Weights of a small mixture-of-experts language model, trained from scratch on English Wikipedia.
Experts: 2 picks a token, a shared expert of 640 neurons.
Below are experts of layer 7 (counted from 0) of a mixture-of-experts language model. Rows are named router (the router's row for the expert) and show model dimensions 128-191. Each number is 50 + 15 x the weight over its row's rms, rounded and kept within 0 to 99.
Before each expert's rows: a language model's description of what the expert responds to. This comes from a sample of Wikipedia text that the model never trained on.

# expert 2
What it handles: Prepositions, articles and month names in narrative sentences about events and dates, such as in, during, about, September, early.
router:70 61 65 62 41 78 44 51 66 34 64 56 65 53 65 48 23 42 51 63 52 63 57 50 45 63 47 55 62 29 27 31 37 56 44 58 49 46 53 29 74 43 55 45 53 51 31 74 61 45 64 69 35 30 49 44 59 18 32 45 60 48 32 31

# expert 5
What it handles: Place-name fragments and prepositions in geographic text, such as North, South, County, University, plus pieces like Ba-mber-g and Lin-wood.
router:34 53 20 67 43 50 77 57 41 59 44 34 43 68 42 48 50 56 43 34 54 43 48 80 64 31 68 47 41 36 41 50 37 35 33 18 73 83 54 56 56 49 50 58 41 97 52 37 48 48 48 58 33 54 56 61 44 36 75 46 59 37 44 43

# expert 1
What it handles: Sentence-final periods, list dashes, heading equals signs, table pipes, opening parentheses and quotes, plus occasional connectives such as and.
router:49 44 57 46 55 45 60 53 63 50 75 45 15 47 49 42 28 30 52 63 71 45 61 28 67 40 89 51 67 40 55 61 62 71 37 33 39 64 54 81 41 66 56 56 51 46 41 39 29 47 17 28 42 52 85 52 56 82 66 44 35 54 41 56

# expert 7
What it handles: Latin species-name endings and technical or explanatory prose words, such as -um, -lla, is, are, used, and LaTeX backslashes and underscores.
router:65 48 05 51 43 53 39 42 80 66 47 60 21 43 62 58 73 75 41 65 60 41 63 41 41 58 57 37 52 74 61 62 69 51 51 49 64 78 55 67 40 37 53 38 73 50 54 51 59 67 42 49 54 67 43 49 49 57 46 44 62 34 68 42

# expert 3
What it handles: Table pipes, scores, dashes and sports words in competition results and league tables, such as Team, Cup, League, medal.
router:31 26 82 30 64 39 51 64 41 18 55 46 66 38 78 78 38 47 50 41 27 63 55 39 56 46 35 38 52 55 55 39 42 43 62 60 35 70 41 62 53 30 38 58 50 29 68 51 59 46 45 71 64 35 49 45 68 71 56 60 49 72 48 62

# expert 4
What it handles: First letters and inner fragments of personal names, often foreign, in tables and credit lists, such as Andrea-s, L-é-o, Am-alesh.
router:45 71 60 59 38 42 12 48 40 78 33 38 58 52 50 46 52 49 44 58 68 50 54 41 30 52 54 50 39 57 40 49 27 47 34 27 40 23 52 47 61 63 31 36 61 35 57 36 24 41 84 26 76 31 60 52 37 40 51 58 37 71 60 64

# expert 6
What it handles: Words in film, album and award listings and biographical career prose, such as film, album, Best, director, and suffix pieces like -eral.
router:72 56 35 42 54 66 65 52 34 65 64 60 50 52 00 47 61 56 44 31 24 43 28 62 54 71 30 61 24 60 48 63 66 34 80 91 55 09 38 30 32 37 68 47 35 33 52 53 47 69 52 39 46 84 35 45 66 43 20 69 51 24 76 41

# expert 0
What it handles: Digits in years, coordinates and statistics, plus line breaks and nouns like years, area, life, career around biography section headings.
router:46 43 44 40 58 26 57 32 41 35 25 65 72 48 52 34 73 44 72 45 44 52 35 59 45 44 38 58 65 43 76 45 57 69 52 60 45 36 57 34 38 75 55 60 35 69 45 81 68 41 41 51 46 48 30 54 25 46 61 35 48 56 35 58